Below are experts of layer 3 (counted from 0) of a mixture-of-experts language model. Rows are named router (the router's row for the expert), up (a neuron's input weights, with its number), down (a neuron's output weights, with its number) and show model dimensions 0-159. Each number is 128 + 24 x the weight over its row's rms, rounded and kept within 0 to 255. Numbers have three digits each.
After each expert's rows: a language model's description of what the expert responds to. This comes from a sample of Wikipedia text that the model never trained on.

# expert 17
router:122124132170139134110118146114176123102112153088170087147117127140146148113114140144115102119120147112135148116091131138167151104118125159146150161146130134128089122148127116153131088165143129150132113128137116129120163138141137124114160146122126133129157105211146151092122119095134099145131162205132156156146133115139121099166111113144126138139102123120103143096105142160121132151138122143111095170146110152126130104158132154095206164113114176124133153167176129147161175105136096
up2:148148149150132095119140149115111110148083127148144152126117123145121112160106177134088107072165063147111110111129101123113124163143127106153105119108172143122140130088133143104097174144104121100112109119083147106124113187115136150088123116119108119148185173146133135132149128136159186130139111124109102122153112147120111125117118133109073093159126128132094142119133089091126113141158108105120140108137123085138139157110154132127132146147149143080097159131140113093082134148120177
down2:146142127094107113136099162099090142141095174113123115084152154085118145130133130129104117139158121125135127165104112111117115098125141104131097147121059125132155140143136123154144160145137123167115105155111135118130152069145149100151162176131094127121099092132130153118137133129118122102120113157119129119134130069148104149096114114141122125154105139098125158065108085123117085097151178132079115158114136118166117143120107174146089168149114146133154155105087152105141151126111105
up3:173111139144171077083089153131140110105121108111151087118095121141127122092114148108137111123152092099134121146109086147125110100135149095106125151121127085127100142183122115138093114098083116125116153118118107109148133159171118118088112104121097166135127123158164139140155145115113132142106173123149135135120141128143130104127129128140133135118113173159119110129159166139146181122134111098070152098173147099122134152117137119097204145111100120132097145109103127162089132120124093
down3:112136143101163109129087084129156119128163153137123139125157176104078145147142100093153132115119179099117140142144110141119094132140161142118148137130147122119112138135157127150082131114144089093127161140147099160152119152148149151103137158169154105147110141118129100123125190143123122116078126148102153144102131108117147098096149139124153104122122140134152110135135128111114114128131116096108136130190101106141113069074109106078146137168115141145084073134176131144139140100099121
up4:131143151124156150118088134096085132127123145098116088096131154143111071145089164141097153118136128106103081132142128124130094146097073122143137131140198159140118124134123121125125155146114094141117110138133100104151163105119148086100101123183155100069121117141134132163138133178126123160108142137135174142100142114126153121150122100124154120117102130086157115130131114097126153158120123165158141127151094085121180171103103104108148129129178144133146128100139139114130127089133125
down4:150105120118137127117115142126128125132147158140133109160100167161079138135122129144120155129132160162117156173109080125094194119111137096128170100170108116128115148118118149127092132101100176102121171133162135133143113134125180086118080133153176165141135144167136131149138139128150191112177114155133106143099148131157125143133134124122135157162105161140119163121135125147130122104128137131125137089119088152090140090107092122100140157132121112092131110103130093152149172145118096
up5:135140134143149171133134122133136143122122152124135126150138154201120116135103128145123114121151139120126136131095130193142163090080135142166129134088137174146106109141140143117178129114117114144109152126105095152133144111115126093159178140124144143109132130161140126110124157121154102137116114139118164103112145098114070170118096129136114168173111089150092104107182153140129170124128110134140177119097104113110098118115107096127149155159142147142111083125110101166152115123176081
down5:120140115155112110131136131180102143110124106134178138169154101132146163110140112119089120135140114090118122115133155137152154141142117081095133159174127141137123163100109180115101130180133150090115109100173095132192080130125116133153109104123127102138099140154135121160163151122125155160100146131145115099124145133155152133119129144132154110122145162128148150116141177139095138138107154142181087132115144139088112103102139110119100149173164125129112127132075092106142095087122127
up6:101085113110115159126147084135142108166131144133139139161103120110143142156129087134150166094118137123131101118120162132144145082140123131132154123158132118099132174187079166126128143134142122159150143121153162144150132132116073139117113141135155130121151111139112093127118100102138103135100181165094088142097140123148116165111112134127153117164145117129097143112108128123188140183139148161103103174106183087096131173139131109130158098104143128127162112151140161162134132116124127
down6:105122108091141147142110112133174091167142130101162110138112107101107074141133102113073099092115116143128144091097145160129119150114155111175129145146142127099155130191110122128089119088135135113142108094160138143111165147137134118157169147118074085130115123118099137130110104121119157114110163129091130116122128146128121142123167136156143128142083106143139123118131158124126143159118126161129104119140113137152154086108096125130169126089148157092135106126132186073113127153079103
up7:140136122114095169072106097115139125163107159116111090141132147123137155112128102167103121122123110118135117080116116150133125105128091141116149135097139136116131140155142115133124113144118173162101150154082141146183094098172099168106134118127148150117127115150110171120106117152150066137145113167095113149103119148111145128151137079134144133125126154080116188130111086155141093104138131165125133127140129095175147110130148114151105141134171132134121084155113115185145148106154111
down7:140144107075133128120142096114124137127130106150128120120079145129127169139105114118099151125120114125121108149110136121125131151146104116174146101130135092104127093146122127122147123150139154150118125152088121117174072058137112140106146134068136149106085133113117143139087079135132105115172093142100115107094144144107131140149124128126133108127127172147109161142092144134149149141120097161127131109128117119146145153100170135119101144131105102129127084099103109191082072100070114
It responds to: Final word pieces of infobox field labels and past participles before colon or by, such as Ground, Drafted, Written, Date, based.

# expert 12
router:147172109165129141072109170109120110102159118172093124131120097134150131127115153181118127122105121126121136149157150132132168098123077112142159160169134132122119109170128122131138083091153134131141130140104161126130121160155123149141163121139113132087145168149139127130140120110130108171147141131149105175116140162101115111133168158133133140140103136108125148119125142131114180159173113122104068184128117148145115134168137160108148152108154140171121176111132160123130188146144119
up2:112109125114161110123107138136142130099124131188126170122124117141096112122174109162119135128135128135097116169130125146176143117094112150129134125124112155147107099160139129152136096150093106106118105143124121113116116097099100183119105133156121102160160114137088162120104146113137172137076161144155094140149146152103155145094148116101072141109140153122099128120134122130110098153112126076067100181133129145135116113093114145122158165118131155166113135194137135172138156108134127
down2:148132108088090152147128108138175115127110131094089128124081093134109092168126128150162087120130109135059103119098111153104157117181128127152070092164104134106155091127133129152136136125124133157129109115138119109107126104104119168102109130134091122137123139147071153137116133108143126178092111163118129093157139138077090154152128145163134119125131113138192120124129154116170126102125101108132159107125123097130130127100140108151134124133163147112110121090119115105146132081106118
up3:185142110106130111158137080078170146102151107157124109130076111159139150141117121155163106134125127089124081130108149127166127119129064099119129124171117115136121115071107141122097118115086169100138119106092146131129135140091084098087141132141145115146137150148124146143146116122160099194067130152155111147141109148108151105096116122134138128109109155135119111097146115076145137115154116116143100153153085114137136133134119141090109122110146120160131122156124133098112165130131124
down3:116169104110148149133113129101153175186153151118116155129146122142109152165150151093104106133124142120140107134152077095122127139146142145102141172185152108134142084093171130135109129142130108125136114120093121163116106126133123111142126128137111126169135114129099155129085152163070136158151067130134145131154140159129108119112149125065082147098126120133109107169123126119108127127113150119138154081071103114159093139102144109125110083154118122121110141088139115128126126113177107
up4:111155151100166118145148179102143107150099111115134191130099075122116101105110128105176132103154090118109106126177136179151112153129158126127123124094136125084129134169126143119104120118092151169144141146161140125154159110141140158079162143152101121106110158130118120134067100127176123127113114104148129152122098120143121132103134124144195143180156109130087142141126179096119114120126122158153140138104106147117139148125124119111130138150111123155086106136127110098117135116149099
down4:103087085113114090140115158122092167144162101116144118161108120137107143101125124149156122175147122123069142079189132111112126191115160124134142105123144072103124143106103086104128137164140143174179112122113141140137158139132196113151141147167127124162128117126125140159107122139150150110101118145132136129120108121144103154093111145176104123164131124150127163122112098138113141164094150092105111132148119139132147156129139144146173116132116088138115126167113133156143131106120101
up5:097197166149098150115120145089131168153138117158104089138136168150148149145161122163095166086091129135107112131117152165167202124124128136128140129110121135124089158134108155130122124079150079126108110136113126134133131127153112107135124102149157101126123079115150128131163177130101110121128086135134102125127196143134112137126111140142127128134124172096144157174139090130115139118177106140076104130117134160118129158147139152116107097109104114110129136132110121115115117110160118
down5:111095120072117128123143110123133132110120081140067147166127104155091083141132113091130130106105131125134200106135124119127187157121168103115132094150152128133152147130111123133143129130142126149105136086101151127115114134158124114129149092070102122130127112112107129123136098119146132126160181113084096165149114128114171169105116097109144095133128105147137123144122127143112123124103110134113163145124144191129108104122092125131129103135074074117095145151131145092155114140148172
up6:155136137124123130109114123135113125104122130170121170070121131120155114143094139119131101165157167110117120164118113110122130108112074135130151164139112120145126151143116086155125118090132085081128108119098101135135105159143175083165122108145097194108151123105148112099126114092099096119159163099127102100112142071115080150119162142084130158146153125145135136143132113104114150107120100095153126148084087130139137103137117131131144136102107104131149145094176120137119165133122091
down6:131111123127093098147198136136153148163135124112137115128115123144050159133098119167143133103131132177125130090161158132134155108107116101115133148131113108164092131092113138116128147155141117113124160154132133146136108147108136137165138087155120123138120138097136138134117113167146153171112130113120128164147125167088103122170117129148109119161144130123121123124108169096125177130148162150174107130137149128079092137116135080107115101127111181116171163155130099094106133158178123
up7:130164108103112114119126181158119135105134121130126139133135158120121114161091138126143138156144126134144160134124133150141118141144127126153153129174152140138101114164149098104093142142159120095151088155099096118116134077117098122161141106137124190117159175112129137132125121106107126163130179116182138147097111137123106144158134135149184079148124140142101117130100107168124114135133155089153106165144140136106169152138127136197152116086089110134093125118137141123084121121074155
down7:112112144103138105116119145101135158142139063171093154109105145084156092132083123149121129087113126123140113136104089090096127147133083142142116121097158121142125103122151131126162120144103139121123113118152120159164113085121137118134143150129091122138153130108092130160135163139166150122128113123085129175086153105160117164128122151114127080118163142126183137132091098106127166132154117150113067121128141139124122186129129112158141164140194151114094150116124129126123165127124130
It responds to: Second pieces of personal names and foreign words, such as Fred-er-ik and Ben-ed-ict, plus first names like John and David, and by, of.

# expert 5
router:125130070123119109110083170149146133134123148125144127143121143130122150110114160131163121148113133111135162162073112130156089149148130114112129109104102146122155119132114098149135092129154131145131126144136175100163114131146110148122117148163116116120131125148115108151157169118087149181142130162112130152109171107112130124149112131136145129119065092151103199110126124183136133176151101107069123131119136180113092104121146116132171177123125169146147151131144126139080120128114098
up2:108174073149142085122085118093150109144139118106122134148171130101118100072155142116109133105133107090104139137094145117094139165103123119142130128108139155121099091111077134084106113119151107111087105153141171139144105124142124129111120163105129153112138119182129141112119164126085114163141101104122106146115123138147126081124142096117094101168091147127135133141142109100055118152148109144129131130107135114127139105084131138149161165136109139174127142154128176127092131150143116
down2:114121120105151134131125115136139113161116152105170147136145189167121137121139129131152121101134147106074112117120092104118163161131135121134080174120183121134152123098102130121119111119115162074166105160127074100117146118112133108084149114083124118148133124144103130194114179141117114133147119120128144169109120103101144120118103152117077121106117130118127140097135140069144080104112119120158151111116127093169139117096167114093169145116105158117110123144117100138147103152138117
up3:168164104126102095105092144130162072195122173130157157082162091100159168142148148156127132136116123141136124116155106067155130089132144106132099142133138141137132135136089140115130129139141114132086103133140158091107121122113137081135104117167145147081134150150138089112158093154113146113122116135131133160123154111124126124152106127150100131139152146157072123131139098131115139162135100088122092113060124133103112154147114094139134122177133140122113154131126097105120111096126122
down3:109120098132112118170146100129145104157126151111106127163133152090111141127122117099082118158141085145138139106134159146133090106170174143112098162131132107106136127129145128144163089134088150123084117085150141139123108148152145133149086130147098140130123144104127147111132130091137169169114139123169108118101078114125176129143145153116130161104113147117137140126171114189130127134124093133142082104111124119177146130126140147116064140192130167133095155110165115089136143130131125
up4:078112146120113101095155136093130182078183077102101136086132117144139158160122147111148104158135131143082145151126127121126137136135176136120125153097181105152141130109090142128144106157135137127095118121182102101145110100127140134146128141107130133119123130145159138141114095150102142086128157128127085162124133120135168136137136160116146175160100159132120138138145131149157130107141108087123119171121145115132124144125175097103080152129095204146142125146109116150125136144158134
down4:126097161147121145120153140167109107141125129116115117145123103075133171132157151149130105129082090138164139087114134107093150128093124108115132163098139142154132129156134175097113146107151127054074149126090117148137136129148135111159146152120119115088126135135090158106110111130095115109137173128156122125130127133159161076106151081123137136122134151148154154106130080148121116119142119148155141073094132121112171133162142114123193133163128128118118146122108082109157118150136107
up5:148128126162142086070128144083141148131106165124142116114108127102155137117162160153142117144094124151124135129132138138107102124133120151103168133061119148151123132131149109153106092187080162106131093118117152111104106147151138175135129075091102122159181159126127129143121147140126110117081126105117117152118135144150143125126142128146128121127106137131083095115191138151110135148172125139055140138107130176123101142079124114126102116155135152106114140121130127089124111099107145
down5:135125133120087125136130128113123119133120117097206158087160114114092108125123134098158126169127133181109123122137113082123132119150155127113129174079119104134131124133114111105132135121122119101106134082115157112092078060094123104127144127121089143138108165089121104127138085115092112120148123107135130114114107160112105103134157153146119141109108108137200146120106139122138171146170125161140134097108127123166128120110106108159180153136120125140172097105112104127088140138131166
up6:102118105113085099163102111134132153136190115141128139138111123126137118119111121101139125106115114136124150182095130139142130158116103149096125123105156139129121136110103087151167151145110100121160086132139136106117101112150151152104113078147157161125145192174141095182145138128117130141126158153102111136121166122119118091146112110108166102074154104120082101161129136145163136154155149102111162156133113173150174125116168153146134157137142145116152084098126158139129161145129115
down6:144143084081109122111148114117109119116111126145100125130132144111161070149109148141107125124142135107129150091139111131124145086149124111114168079141158137106139163113155151127142159112122142132121189128111126121126102143122129111168108083145155082113117077172133099131139125138142177116130093093115141085177109094108108123149130157122101136209111142105143143136135134166088169092150135109109145091140147103107125151143105132123181113171108118118115124125123125133115079119123121
up7:138144159106158130152086150141086109119119141135100138156160113092104099114178097117139148141118081093115131177123134136148110162117108121132129082130147122132142131125161140136126102113179103149114160106120101140157165124118159097148149106099123121105126108154108107130119155142071141112136085120125161159170107154184141151140162198151075150145111114126103080090124134149133119171108145136119148154134149112158120138118142137115153112114093116095144124112128110134155146084119133
down7:117119111129088100086132153131118130152118148105146081109125157127142118173113129171098112145158121150135129089137131127157150134134113118130142134115127124139115165135118083104102083103136175133105131134115169142105186122123144107161120100142152145085118119122135202097142086106112149134138159134132109149075080111129154135125184116145109150142141102139112117136120103112166111119155126122144105150126122169113119096164172166119124172159140101126121132138095141188163101099127123
It responds to: Suffixes forming adjectives or nationality words like -ic, -ian, -ist, -ical, plus American, National and possessive 's in institution names.

# expert 31
router:146101125183126156118127158104163106106123135126154089150109129102131123118128133150123118118105121116114139133111145132143158111102093148134158156159127155106145094148154124127100114149114124140129127164142097172089108154125146122123188112119119099105176115196144136104116080097110071144147177171162132170125120123129125087147133129109127127142083111103111131102097118157132172130130140128116099159161117160117173112140159147136171139119151166119152137133175145151133163089144110
up2:144115133118149126140160100086129113102122131096184112121106098124145153158133118107123119112092100145123179101135069151125141128168147080142139124180129185165085147116165164127141150130157116095137149165131096100127137163134120128068141125159133107137129095137140140146142122136136113127143123130125163082142144139110094124133114097123117112145119104133063169131137088168140168121141154104111168089127128151151184115158118132168126136112140103160129138147145118160130126146131115
down2:142143142132127138183146163150117125144131108142132119117149137083145132105144111139122092130125109136115110096082127143124146117132113086127056156137116100117101141143130114125108162120120155109133136146163151125150164120075157143134134098130136157136148066146135143130147100110125134135119091135106088099157110132118150135122139098144112130117100122139114122076145132136089116080094128119131114158121151093171126131075136142075071173195124135133146179094102135160129095152127141
up3:105105095155114156115111153144115117151131121126106113108101145118137112115136120134114176126118155156111133059136109085091061139188123163103122092100125161139141134116141112090140155125178118095114129104175074116109088101160137149155137148121144124126137132127154164107149092084160132150132132132091142154119106140149144132074136125117154102078142105184104119153147151145156169156126132123125113143098132124126113137122145113147108125146114166131118105172113116105123123132087136
down3:117078145108095141125132118144090168147116115115113162159163187131137146168127123134133148149140148141118103153129152127112119110140129141097111081109110137090126146143174143122160120119146118160122137120124110096113125121168120115115163134139120115133135081106112158098125089100106140102122111122091162123140122121117133164067179157108156163087118067129121107056114137104115138116153125136131140100128158107139083121130118146096122127070148117122167079148130152138113101123158144
up4:137125124141099126117125139141129118107206126108096101102109151120133131141119134135169152172129093102131142156146123102160180149153145127126156111096096125130127159123149093132148098163123127108124095146126177150133098108145120149131098121161188151085147089131119106110161090117118142114152147096073098157088129154110130132167118140131148112090112153117138105178142167152097047111138144125130125108097119144115095152132136132124123113090118139108132135159113096124143099132127143
down4:158134114115142143106157141163155116135124130129145150131147195149129131107129146182119145120101128118125094160132119172143131107094125168160137125167106129132150148140110113144134096132154089061135131093095172138139113156147165097119109128095114148107149136143158148129125125162118137114182157135138103146103139133144188182172140113108117104112133116136140124157129101107103140136143098170128164111112098168142133094129125149100117158140096119123070117130123153112120127155194122
up5:131119130136133112155155107127179142165107101121067124135110129132086087080104123122117096103114148115108117085105147131116091166141128142170130131187089114117090147132161124121123130176097162100125106152109126098117104130128172156098147141137132152103115118153148100124150126127163135181100147135103102148142157131162125174108092134101097118092106126139115144122135165141099160142076104132095155160152116125136165086127107115124118122132145137085168114136115086147134139112123119
down5:144150165110125119144132080119131153144116139121140159126147114138115098124139144095107116145150148146119157134132124162126145140173127126171166127137146153142127091147106128149166123103141106121153139155147070100078150138154118112080160117089097142140122110088147145156124125134176120115136126120137135146173162110152104153086104153138080122088124162125146147149143113077120133153084131104100114151165095159132124127113158186133157133166136107103149133129148160152123154100064125
up6:152128176114084118112076138149113089137138146175114156148158124172173086128098113134177140128124152108114113152112158094131147123109116128139078166136132128123119152136104123107125128136122112146152147118162155158119092146108155116153141184097123102132130111138107085118088156170140140093127173144151115103083142129116147118150127131143163175138091155115138113125101118120150136158146139156112124122090110074133105148165118161146083145150137165151125144123130134145119144138182123
down6:135095127093140113101169087176123181113157166115135109127103123119093149122183112098109136120143116157094173098172129085154153114111107116189129113112145102149138097117154153145120146113065078129134135105125115135121123157164173117139133123157125146168144133145061142105168116113134138151112111157154096133127142132093127131115120170106123157134112104137151143120082120096160140157114116121101140138112097143138155123133156128147133109114136130135117121125140117122152113187120095
up7:148132110106117162109135177148100134086102175156140143141119148115109135090143152100129108119131084137139072163091157122111127152130175145161106161116095082136118111125086094118159125116117105151171113117125144139140099119114135123125166097103143145125085125111176103095114134130095090094113128138143142100159115118130172136122146153143146152112074083152142116139138101131122118132143130104143125173112123086095131137117130109165120146142122169155149146079147148131086148151089138
down7:121120115137132120113139151088107106103102135099139122114140144121068150106140130094161124127131093152154129144160095123132147091151109119074168169112114142147083127147166158131144082143147137096080198139174130131111144146149131107128145119152123116128129150169106098108126073127147135123126136130137123144159150134095140128115140115102169131104153118131121150118122160152121120129149120137190140128158187104152098121096163118098119135156143097135133118138094139158079141151088174
It responds to: Field-label words and colons in infobox lists and headings, such as Full name:, Location, Occupation:, Province:, also "in the family".

# expert 50
router:108124071152113172148135203144113121138125145133145135171109135115180150107129183144113131130115135128136126094098149157125085108120117116095115114128142151180138156096126089145133114151159129157109092148130093143157089147148130118135145144168133155106121172131116113123131126104121091117130167138127116131160152129128154115112134152153113141129127108111066132120138159126138165114171087140113102178088140121136113123123121141173172168119099148163155117161145142151094164133135145
up1:089111090130109103082121148112199076137136114112096118155162144119145142144077140124151128105152152131107101107082155133089125158151133114125126089119144087133122104096110099135149131146121143145083164118097075132122090117075141147158122086126096150114098149124113125120141165113109120137129136125134114106116118118087107128108193158162134131137112134114122139115112163112154107148092127143107129143163155113140102156073170152149135141140146106116125108129154109144115135164094116
down1:105122136129111111142149136158093093117098136150076115127097129133116131168167168153131117161088119099161140123151180109127135124117116089103115150165177104114107122115105106120104084121140146162180129152179159111142142120150079113090152134117124109114149125119096142161131123135153081132120118143107141139152089115116103146115082118088117125116129150156134125172082157157126090139158153139144140136083135137138108116105087157148131075130121131137127119107120175102162137141160139
up2:097091149126149152110135127129128060089108112166147158135146154143140138146167131122130096148139171140125126134111134142159122135107085117120092107157117101115099155094118116121144152123099123140155106164090101135123098134160098124120122142139064192150164170096152176162135132126108119138180163106123113127128155137136127151149149165110140122145053103123077151125103139126146105135169115131110123120091117105115105138124154142114150116107082122129145127128088140123132108100105129
down2:104134152154129116100148085098149140148135136141144116112129122142090133147095136170174093120125132116162121113132157154144193102129131120167168134157125111141119099168119146124129144159142065117176128102133109150118114148116134129095157095147105126131085121179134146150121137114102139123132113162093112089106114121166145174100147095152102084128119151108179091157115120136096116155116119157119153102122150129136127178149148083105116085128139144165094123126113125161129111102160122
up3:175121144132176156142122125159086148157147115160166107146127145168129107159113166136119124122136140172185154141136105154107125108171167143111152161132153166163112136126112110124102140117114103111132135126143136101141113096138127128133136114111154117098155087125116128103160179127124125157145150118142130113146098146134122163141143169187110139111111155086111139126131111083099125154097143124098121159145170107127134169143090175092190139107140131140148126155133132169135143096138172
down3:157109123130128139161133100149154147079135117139119142119090114168178108171117154127120172127121124166124147129126146134154167106099140096129116102116110141131162139109121170132121179058087146102148177130167102122094081149145094131132079113127115111136169140171116134151115133157129146151148091150134136113085165110138181106119124115115128170139083105151139129148154117130126130157096148136083088114117110099111138155132107124127142129122107152118151104170137120136102144115102108
up4:130177119122072151178097153143094135103165147167135127099114133115090139097125094141151146131145131117112138154125130111123115094099122129115132103121117126128106144082120086156175101135102134104140098129140155127147141127090157145141177123086138135138124132138146130103143133116096144125127123113138120104177101134094148096144136133144141147121131115123108094082112122107119163163101107150111148174135106099115184104133110158183124098131153161110175130157089172139093160152175132
down4:050121094120124161121146109128134119128132137099166077090139100125125114137156125163166155137109148137138121125117129132101111131129124083132141107138138125140121097143134129174123128172124100116114112156095104223141169126115184152108111122101162157135147142172128126117097100121093150069103134115116118116143120148110114152147173087073114075094138103148129118115123113130139134121129141139114155125097144135137156119130098096164133112093119136149116117118148140168111121101142118
up5:124144164142116141152120122120139133117136181135157192105126097116134090130097093149118123128075136124160098135085160121094129140119106153108121145093143129139120113075164152128155143142128141122137141140122159110142137143080159159135153109138075144129125150099148140102134155174079098104139151121120123144141127094176111138116133110119125152122111097184105156075113142087126138140113126108101132132146183124077136104176086121147142111124099115164153093138134138129130149161119111
down5:125162120123134144136116158136119162070150161192161134106132165105097096152102115079144138122144157173167103134125105112109137128125122180161112131126189122122103102147106111148117133131101145086129158144110135150129115158124142143132124156179151147134096140125141102145127114151144140113121099144131111107156156167077101104116139101147169136122157156111130127099142156157131122126124129139157116149117076098191148110142091151142151135110131117139094144150118163119100165100126167
up6:172155139132136173128126091168163113120104120122142151148142106176104131135135127129124152144134138140110159126079127083135141128120092091118122123128091118131109159101071150142138143116156127097133128142108136130116101127126131113147097115124158112097130125143127099098094136071114158133101149097040121142130099144150134120109136113182081152129072142116136112072124074150152117120120114144111130145156108137105136142081099155120139148122154120091115108093133139108116095141093161
down6:136101144142128095117116139137126106144098129087121092125180060149115126107076114136111102149137127128127107123124152153137127118147137120136105100116170179149082120107112164115080139096095112150155105148141179114137098097113124098083101082155073094136139120142110130146141116132116172157185157162118153145123129110134124116130128141133132111148114153119123147103093115117125083149128135137120094110129142150139094121151170115123079105150153170118160149150134141136103153130080105
It responds to: Full stops closing sentences, plus periods inside abbreviations and numbers, such as U.S., s.t., 4.7.3, and ?, !.

# expert 15
router:119111142137121135132127131154124167141136104147147131132112124098158131076059150139140135149146143102150098141140093124138161162132120088138133123155117182136160177111130120136131115146132139093109137126115125099131108149129182129104183135176112112125166122136110089104169124116138135183140140122134135166131145137082136173119114121156107167155105114168102161144137154119100152115144127082137139163089149173115141173133172129130142132097151147170153115130108150114148109140172108
up2:128115102119112159161114145099112142133186128128140121118131127107152158114128157120146131102126093142104122135152132136135124171107068113175126153109122150122113125167133082147150096103127102128104109133087095131129117113101138127108165105132103125139071129145157099172162135082112124123081070152136150159156124146120177134105171132166088097121127128113144140106159123108120122104152138138128150127098141097092151174143148151134151116137098160148141136083117169173153130166122133
down2:115105140090124136100127131151181159107153126188137122141108124135144126106136158113128129063127126124135129164119129127165079110120134139103105153133145140140132156140155105112157132100133169110106182130137116134123120114140060141148120171139121128170166082146111080090103116153167118125115147156123094113119134105133171118130122111153129154113115152108155103112108145080099099128112106142130146108160130153113151090157084143112103125145098161108127141122129117139114124189139070
up3:087154152166129120099123139148130142137146137164118212116098076116144105103118147094088149133130140147160097171168157112150106131133126135098171133111099144155154126104107126099125140119122153146116103121137137151120167139116126083088157147138167112107099109117157136086160092173122155101148148118132165153132106105126108141132145111166151126144129137155111133165112143127141104141122082091115116159158126158101124182147175120185143134126141148131135128121097135124097134153137138
down3:153103128128130103150138110131212129110163100187128157124117136172127145157139119126157106117122134116098123135103160109127147115145109158135093149133074102117151150113143142120106136093142153114159141161084102129138138105123140127108110101107162143155149119128138106123063148141156107088190208131136105127130150083132106153094127104125105120145145111130108159128108128120106098074130121131125140119090127149137114137132144159151079151146103119141114127155113123148115148095118164
up4:129130128133102149108106120095157123116159156120101166142179109112095150130121130103142171141166173169112108149107159107121112114117135095125169131121139125115168121162117132129144111133143104147147144126149177110136118081117148123131102130152116115100106124123148094156108167123100151152168142132142118099121092122104159135133151150157087172126138115140138139122078129068116172094184160119087158145114123107147150104170158128141123072110159124139118120161141133117083163120131100
down4:171135135111160136130167126157131167176163090109111096124151143123117154138134145159169109141148104140126120126113178120091150151180113108107152145124113103114104177073106133145131150100090099137143178135157142144118120142116136137097120118131140142126132132134146097141091132136138148106143168114107077116142131135105130108125094113127117178177156070144148100127165170098128109124108126121106155183125137148159118159112143118153092096116137154130131104123138162081150119112101115
up5:157109120138128145104094160137131152147089106095139152127120103126171118119124137161154153108152173147123138122161133108113149101106109157135138097131112136148186151140165129095156104170082144122111135094128112138152093115117136150164143089132129095132125129152123108100155131155188095130126148107082120100121120147096108089088091104124145085190109104149132143155133112140142131126148137139117143171114118160126144083151164151143109126171124120170150114097107155116149157170109141
down5:085139112128167101150128115154131105110106158182173095158142183129112160150130148093107155105143124095108150079149121116177128152114130124146104120108136098148155108129133128118112180127154149081109128124122156133127127128193124149131163135115126138137135133100097113112129137089128108143104089116142146118126110099116104059112119132108116164102130146146107143120150151126115106163107134108098119078138080120099119167092114129103163120117122083134118168117104090095125117156132154
up6:104166162121095131132113106088115143145058128138129111169116104106136120162109132105150141091115177130168122114113127186186149150105168130163137088126125145117128173133152151102106101118148128139140141096096123131099140113120134131098127132120092158131113109113121113161113148139092152138112134132151163134114098146133118093127104103133174152149121169116176117124133159122121123099110145156143122163116125158087171149151130102113125109089140131155134126191119123153113159087166153
down6:125149146126135128137147138117163121159171093161115109071121152122131134163137135083174143145098119155141087163107138149119149124126151109145133133128138119116107138111150152172103083114123095159102144110144134126154117134138176125111085128129134168073130125156136129131148138130134105149122141105173141084204092119104071155129172147127145109082138091095124134153112144138133107135159125111157099133115131095123081098128101104147132112105125067133142139152101117124131165140150132
up7:098134145143132101109161121154093149137118114092099114150105154159163199114101088141153123136129105129170111114123128110107074097118107146128130124154112144139079144124097142128183094096151134160132115098119137140139136128144105141124126122127145127137133097136127124104153142149145170167144141147129092156116122187114135123113134124090123135119127132165097120138120155148117131097158085169104139136103178137066121176084089127129129129102129152108127106116094113155178135177126107
down7:141122127111126140147120146152152136094089155099119097164130124098091127122123138131159136163149155161132116120099135148137097131136155131168092111092099104126134111145129121127130095096155091115150171111137126122141157139154097112159137140136147108134140137110159098172146163152135117150115068165121150148081097090069125128173117144132110122165164160151121119176150134113129115099155152144109174153150162124105128144136139127141110134095142155074126129098085148098107179134151160
It responds to: Mid-word pieces with h or digraphs (h, ch, sh, ah) in foreign names in tables, plus en dashes in date ranges.